From a checkpoint of a small mixture-of-experts model trained on Wikipedia.
Size: vocabulary 8192, 32.5M parameters.
Experts: 64 experts in each of 11 layers, 48 SwiGLU neurons an expert, 6 picks a token, a softmax router.
Training: a variant of Adam for the experts, 267M tokens, 8427 steps.
Below are experts of layer 4 (counted from 0) of a mixture-of-experts language model. Rows are named router (the router's row for the expert), down (a neuron's output weights, with its number) and show model dimensions 0-159. Each number is 500 + 40 x the weight over its row's rms, rounded and kept within 0 to 999. Numbers have three digits each.
After each expert's rows: "comes before" lists some tokens at least twice as common just after its tokens as in all text. This comes from a sample of Wikipedia text that the model never trained on. Tokens count by the router's weight.

# expert 40
router:456509469545534580497471539523426495474435499527505546488488510509496484475492550445553491520530499456432500544512426510573486454571474512458416537538487435525611490526494569551535546524503442450499472540480551507451514478478491437437488450476443504511497453509474518528489475497489527524527477551534517576475503521556539471551495455531522569498469566542471465439508439502441447535533422461518488432448479485470518595463434501533496446451524454515543441453495491552515519561527476
down0:553395446486492560477488475455521473449541511500527489449508497528449488517456512466556413501523524465447391463491526438528455471538503486539426418532559530535520480481449528528506467549518438524527560541545465540520504438507488546425505561453443549493558505493507591471453495527528528547540476542546545511511460469532576462452410468476457543502473553478439459439492557501462479532530506495507481524472483564519526500540482529517483498550529476557543487503539545570523564483477485
down1:528469444492493461508575513486466498476511534499479446504524562592456517522551482472487479499472549544503585554542508562501530497487481536532535500485479467502444518513489475571455513541507447493441523456488491458507438494517533543564516580417485408463496483521541490526536498546579618534491438480505497473472484498520492456552530511472514435554462435519443619526494421450402534498523572518564449502523426537512500507481434477515534534490489556437526518513514505495514471495503525
comes before: "19", "20", "18", "17", "14", "15"

# expert 59
router:475525444543526511556485550512449474457459482575544572493503503504479473481467550516547458495542532545458547496517472562540514484506474454442468523540484501559532559551469517519510565559444421477496488505422556422495495466497463432473498457453439506553449500449476503544498513438464570529551481514533517496494430517510523415553492439538536512513554565541436478474552482573435430528532460516509537461437490521482508532446456493538456455462544484552525447440556462523487532546540479
down0:475460555435457549464497461435473525507586462554568541492599503468491509489484477527556489474482545501518492478484473492488560516505534457525557520480484508479494475528518451439475456490564498455516509447435553486466481432461503537512516544502515530480494524468533542517461501493588513526543588544442517423489480505534455479474604423457507584542521553507544476492530520513492521467442475568441410492454571525537567546479435402525489473512446522491457506466486525529521517471549539
down1:413496494533482481572431486598492545486491537475505522566486489465521502537512413482472519532508469567498507571529461443447511481484471526502545464468489430462546554564433453515596534482415500534548543474518455525438523467503520481472560493422529503474535545510451449466470508504450479518509487528476549446588444541486484462451532561487498482524491447495524472475498436534473528485575443442518534473501525537447528528511522561519486433534459483445501495530508521525517500470421598
comes before: ".", " |", ",", " |\n", ":", "–"

# expert 52
router:454497470605525545553448538558475468463414474530523552547471547504516482502547500506569411578495557562456539519518496502553480458526487475476420518563436497500524540531439584514543506501472496498515476497443511507467562479425463469474512467472469552516479450445462544516457498496505491579504492496546546548529472508531508465527463476531506509505517524570472426494533462543477405525562486483533497490479520574431547515464450439523463475475528464520543459468567477523522514559531419
down0:526458507499531575504510456522500505539483469478541524553517532466513508525499538496505515463530480444463613483499528414531502505561435452499534542519535464490488516522443574492478456446484502373574545510482448457456551524466549491467452529562482545456476519466472430490501467509544531478581536515445526433471563526501487450519495566447481479455510508521514441483456499536503493525507489498436506526477514550547487524497442497564465505516603512522492431483469516435568583450591526
down1:500535521505424495493541451545448509458513494461474502467490541490422531502459527529512484496441462506563519526526464493489516409485453484541596508547469578448440439462422475509480432577477564485466519536518510544510437452487448520479506471467473533497472564518560522535497495510456499475568518584498545586475474521491457530468564522451528503563542463474538431479518575448532501513549540534551419459549441436452486474445500491514526479524462556475493535504471526571498549482548514
comes before: " \"", " the", " a", " to", "-", " that"

# expert 26
router:437490475532515526542495517522425478473481396487521558560505501495434476465414499450531479579512543573475529517547478525508452473513472464494455535587460442544550502592503551520537546561465458497516462517454531466456494441486451486463548469458477527496503452488504473538559422471430512501534444555534490496490487556539503496519512519568532503451544557569472479503522487551442468502491508466509521470430451597455585519479469467557480441494512498557503452446560509529468515535505469
down0:524509474454439517532522495542528545476530531527514580470479564487496474434520499498453545547556527537528549488516487460531432503591517492496513479518552464447452510510505472551467471489493460456426511511459557545527501548485521452476541519517487514483501502509513508486524547469513529463524520561494524554515373598456552463507527434580570461414499454516461482418509587550538511439524502449449539460490513482499513481459487437493452576447534464498485483510463452400475507462531439
down1:488486472486444482576469535573479468435521527496552521440480450429445536471528530506460529474514493594508569513469535599453462499500451567517477500545504412521496527488467491574491552517512612539518530516518480458486468511555532508490458476501496417469524538489518511453529535544554490525419474505442486553449436520513529476507463534575554453505565475524530477514442466498478463446526510482504582511526538470462503517512503496541452522570499533519465442506424564459470527512501411
comes before: " in", " the", " to", " by", " a", " as"

# expert 13
router:436522483536544567538485555525461450506468499520548562530492517436470515465421504476526454503493521514462556564548482535538469466544401477491478557515475467524530480499459553522537535542464463476537488469438536425513489475487458499448508439474419504586439478491456485530511488507452579513534467558575500506506426531501518502530508480524516520489479509547491458451536478489449458555608439515482550481461467549442515536457477479519455488440572481520561463484552452557439515526566442
down0:576530492449510513472542532443501534591494547566413444441518535480546512481483535462444536495514475459521449567516494500532451497483535524510513489528528493405442570447532459550502413546533526487500555529421442524474511453536489500549525519522506459490510527520540503511494486501520472440487462383535456473477578427498577534508520479512487553486500557548499480507502495428481522494488509578537435468540504529571466506458514464492468495452493486472457518557461472430546397530519513
down1:523476552493440551476499506532521469512537524492364548495588550560537462476555542509528514476519482540454452471488496566481530428450559459537528501545480520478479513551474555539442549461511491557470549525457482477514497529462558478471534537516456402492506487497551533467539522447506539477450441484532474506505548441551544494470529519476488456453556518538469489531437513507438558538458536557423412460504540456533452446512537510507474514501537475500452504518437418477477488595518482
comes before: "|", "20", " |\n", "–", "-", "19"

# expert 30
router:492524446544528558542500551504509493510451494520553554528433524441487460476476487492560418545543559523488541515586503483559468500519455462447474557528460470533548557531428562477522545528462444490524481511456518509460530469415451438462527488502494533526472482508479531497505477509463530488517427531595554515497488516499470474534453483548509491494502523588480473465546442547487468530585434470540558401454453550500516540456424454532450473437545455525518511442512474516435521536535463
down0:558451468505472475430511491492543510536482465563502439594558502528538459495440525526534493402504526494555476592521484524470465503535459515435507541455468527522540542487474488542501493542536460409486461545489565438477495518556484436504530550491485512543481429481583475485497531597518497422506485514496510507545481440456506480510519485438517427518429459509472476579521455532515504507558526461495488530476536384481471496522530552486485491516432521497539521560532503520490435425571522
down1:466502399496572472498500487501436581529399501569511510542589450546538509546459449537539494486493513484468499524594528458566507531497505508503435448502476455543531456488488514498487457571548517534517465472586459478531483461512505513508439513505500515578447558437536454599538521492544568568494520500531486520568473488516489471486485484542435516511564495485513543437510458473561510471552488469459488540570517481530529474489469470592492484551485439484514505453487439450521492439487523
comes before: "|", " the", " a", " \"", " not", " be"

# expert 7
router:462497441547540524542476530559515467477474442502487533500470483473500479448460507485540437564557500521420567555510482518540486435552489478481453502538475414511548514536455492511582525533445444502556467484457530460470501471500477451449565442466501483508496481442487518521503469454434526523528449535515549542547458534500485460531467451527599481484539526521504437449543474550421467560579444526551539469469551559470554534450459485544494493436526458533534443482547481512473563551555467
down0:517473499512536458540475584507516482491519532482462466508511555530709542440545579510479517509474537450538485495511504517502494473531474423521480471420507538477443506498500475425505441512523509456508481483510528472545490521508467449471556581522551518470466501472532530465541433463416465501567601504506556553474567494499466507557497465451481540444487514504467491478499498471448473518587500492463456520499555552496518543450484442497458499475546540536477441473475560480498544509500482
down1:445455480426563512530480510487494532458455512546454508493481517480493470474513464480493539525406547558503511571585484526519508444544471449515492535493498522508462542490509540480450471481536535393441576455407564562415497477423527534515566577560522548453489438469563489497534561508527500514492502460451477582495473553452478468592476490429517553529476486528515505493473496548468521515504492492479462520539439504500488527493487522548438422423517563496524521499499536504553551508481522
comes before: " |", ",", " (", ";", "\n", ")"

# expert 53
router:483485458557532517581478511562466458475476470512520538504459521442472465490468482476544484551535517531454580482542448554556426463544443486486387513540452459508513545526493582533510565509418494468525513480462538486468525481422488462471497468487432520519488452472465511557587454475456476530530429547524565503479511513542577488550459480547536489472502504520479486520520466543409468571548491437502577420493459504476518520469492479514444493482525498570517496433551475502529552542522452
down0:486475479488554466483496521461502555531468440507544476535556501528494449446502433537506468444512437485513507525508535563545449472511473517496517501525468508448544511393476498512563498473471447479565411512482602618530510534459518485479553511529458497480465496567566485492470516495486494571446572470526490448522551538483474534513530418521475453482518480561515420463509529535468481491537556519560507514490571545461544475517438499542446510502458448497528473470557424408541507440531471
down1:533524562470525483463534484500450460518439521507473493447585484479505517518470407500515524473513472417514530558504516517532514558539530468526552529499497527603553462495436573509471497475462482391525432502499429522486461525446423506543478474532494478484471512504447531509477524473501479497523486513477485506529445515539420571428482501514456527515507508519476523556508460470551527603448516540572499529473401414490598500552533503597555549505482541494524491488484488527550467516476478
comes before: " the", " a", " to", "==", " his", " that"

# expert 54
router:499526471545507520557509510503482491462478474552539535532499545513489506480471501426586468521526526463462519478535454487597489449550458463443484555565502475560532535513457543582496532520455456439522497508487558481506514505469426445417496464473455516538493481481442520531496468460494530539557486560568514522489472503541534389529493425514529542517514525517461449454549475488457479543555505486559508456434483528488529514483480465501480466444582481534534422504553404598487507554560459
down0:582507564467522449455460606439478526515436511532488524443482481509504510516563481554466454483526516524466468474436554492453457479470522485486491464548498609528467498536579498453466518476522498568559454536530432541527503559489565500512467531497523458518432529598488565462549487478441539458503481486510515459492501497504514531486496520554436460462490529576511409516498493488474596543543502552476468477475553547549482509450482446591447473477467523470558562483468486465501476502493540
down1:421484500479525466553522483542476500530512442524503515523461565432510521568472442467533538545504515538563504505547521541443463477561534469533544526479568511537462502478508507545493389485529534389537515528454449488509486435458464496560520500512461456550435478458506534484532486529485414543475480563455508518489521482493433492511522509447493498546411505497528497523479512459477497514499549383547475513497529470543507415491548511449589480505462461542477553579520545574501554455504456
comes before: " |", "0", "1", ";", "2", "3"

# expert 61
router:454538480570540541534478554517475493509503464545516583501492507493488513497450495420530491497520538522459538488491474526556517458528483476427462490516458491498515529531431544603511513556439467478533407435444511442515482499487478445453507458479486502531476481482464496555525496464477551554536455527509496484496507552506514459552506431538517544489521547525482462476567463564437396526566485528571540485426508507455559494427490474516482479464546438523533455470597466574473522575575481
down0:436552523462465527453468514522551520505480540484474521523512449502514497539561520454447454559509483502484466488497564536522491480473420519400460498459454561572496463538474547467565484527576460431511534494391481475476561434453514522494525461569446483519517504538438540481531525468458424452553479526470486529467467542484517458486538591477552513510488491521521521473522522516439426429484509476502518456422471518501483468521436507534482589467567480544510526565478522487580558477470530
down1:532518522542475557496526471496465576462467501449478497534583532526430447468480533510449470530472443566509524495441495473522470507563487509539550497465519524436576468495444507480555571459435512611527466456552493541491457533529500523523507495492482490493500540486440470453449506480482533480514511477489513474500482521493504557495512450538508438481566494510437479497469519593474654567507460485464523445547509501476510540499548546506510511529486498471482425549491464542445549364511463
comes before: ".", " |", ",", "–", ";", "0"

# expert 20
router:452484488560562570513478514544437481457494495559556497512493519473511448489463531451517468498526538504500526492484418498567494471541421493455468538504463450526497500556501525488503602524468425416490470462456540464494503423480463478404496448478465501526479439482495497522527513488505553501547465557581542485508523535510530479508457478538571523488484512535441457417504462560444452532500516455508589475477517516532543531454477490560531448456530480518592438456548444551450514574537469
down0:521511465424500542467561476584578524438539555519496501482514551555526525521492554487493551490531486459536433550499488454530484498490538488515501554551540501466463458423463483493474517485503542463484496494540509552530378540552453493515467480504508560438506501475528521480474479484492483627480504567562514506517519495611519521481574511520495493486509518544492476491484441445463485488465498474525401581452499519496472500498445556430523437537537453517520476544472486555452468542397461
down1:525448500499460509516526455483520519517522521518545452499515503547530539459510502463470479475532517468478607580567519494449410507553381501524490560470483541540485532527498499527519534527542493436455576452449506545467543454406503525458565432481528547498426491495504495509509442557499431527522463493439555502564523494518437460468503486514559494579452422492537499472424541501439486475491489535494504479468439483471497442525521576507507502492478574482470509544467561576472527491526562
comes before: "1", "20", "2", "6", "3", "19"

# expert 36
router:402503474497548511530498552536511473519460483509490561503499473455466496486451510454576476526569517519433520554559490503566490501561507469473467520530516462484510523547458524559541523508435446467543502503446537454479565492480520439442535466453478486540506479465493524493531459453454476505554470516539526552534445518509486464528477425534580575469550553499467492411531442527445475508562454527517507449457523535482525579451449488560451469484488425501524455442558403534451561520557490
down0:563492516449456481559545455525477548513451560452518498478469469544477547451494566451418522536535554458497513529517481434516523575606489498551462551436510494492499532501427528483466533497507461399434471474541510515505528490439478510488514463572400469477499518488505515520535461461480464470540465489487613492524498491536481542532500547490452524497495418413518560538499499548509486581505472524468510485545473482533494548525491544485474496548409484522436465553481527532539597486496495
down1:551526517467507531393435503465524557534454462530492575429516480487493479551503461439509494526508500531603447470485549502491518494400448517494464512494479512423444462458552546536512464550480488486533432518555519568479536480585554450508475499501447508470551475495529498538516474498435516508452490559548458462499509484413488473546508458452473478563563528595481487440543507486567454483535483539543509493497507600447541511509491465511536462463542542497552514508532459509449449481561518
comes before: ",", "\n", " |", " (", " |\n", ";"

# expert 28
router:466547513522502510551508534540478470442448473562511485482477511448435483481484512445524467550546528492438516544516495471518491466528487474454497544547498486493526488536484518526541554584490402456567481484494541422495524457484461449477520429436474501471485470462457543489531476495448548492581445516521537554497486519510500472517492436543576539493521564553495450443499474528473450544572412502507523490439519538446530593468447423593442474429525417519502473483538465506456518567515489
down0:525444522490464517497489543489460479480461436572471515447451596541472431525503522504454508455374505519487493488496493453498490507445530543509534525441472520417419513499475464530472516457581554417483512582539507535506496512457456486564554508467460509489460497480530480528461535475490492587510499456509507460495507524415512452474604513471460523536565553522449424463439554437507571424502518517477465572523524497499480511518534451526526544490482501449484534454522521474541462533478547
down1:479499485515484510481481465573431512588552509519525495546541507487452509503585461493484513526528495485507495497516463489514561443505485547522473571433508459468539493447466464482467456524488461406480443465517512509471479522484500485384476480434539513501464511461527501451512534506484520536518466483471493514451563472579558527482472551507480523436532556525495562568427458520497464486556420479506524480549509560583596550462551482538489422441508507507485416420459605493473486498504496
comes before: ",", " |", "\n", " (", "–", ")"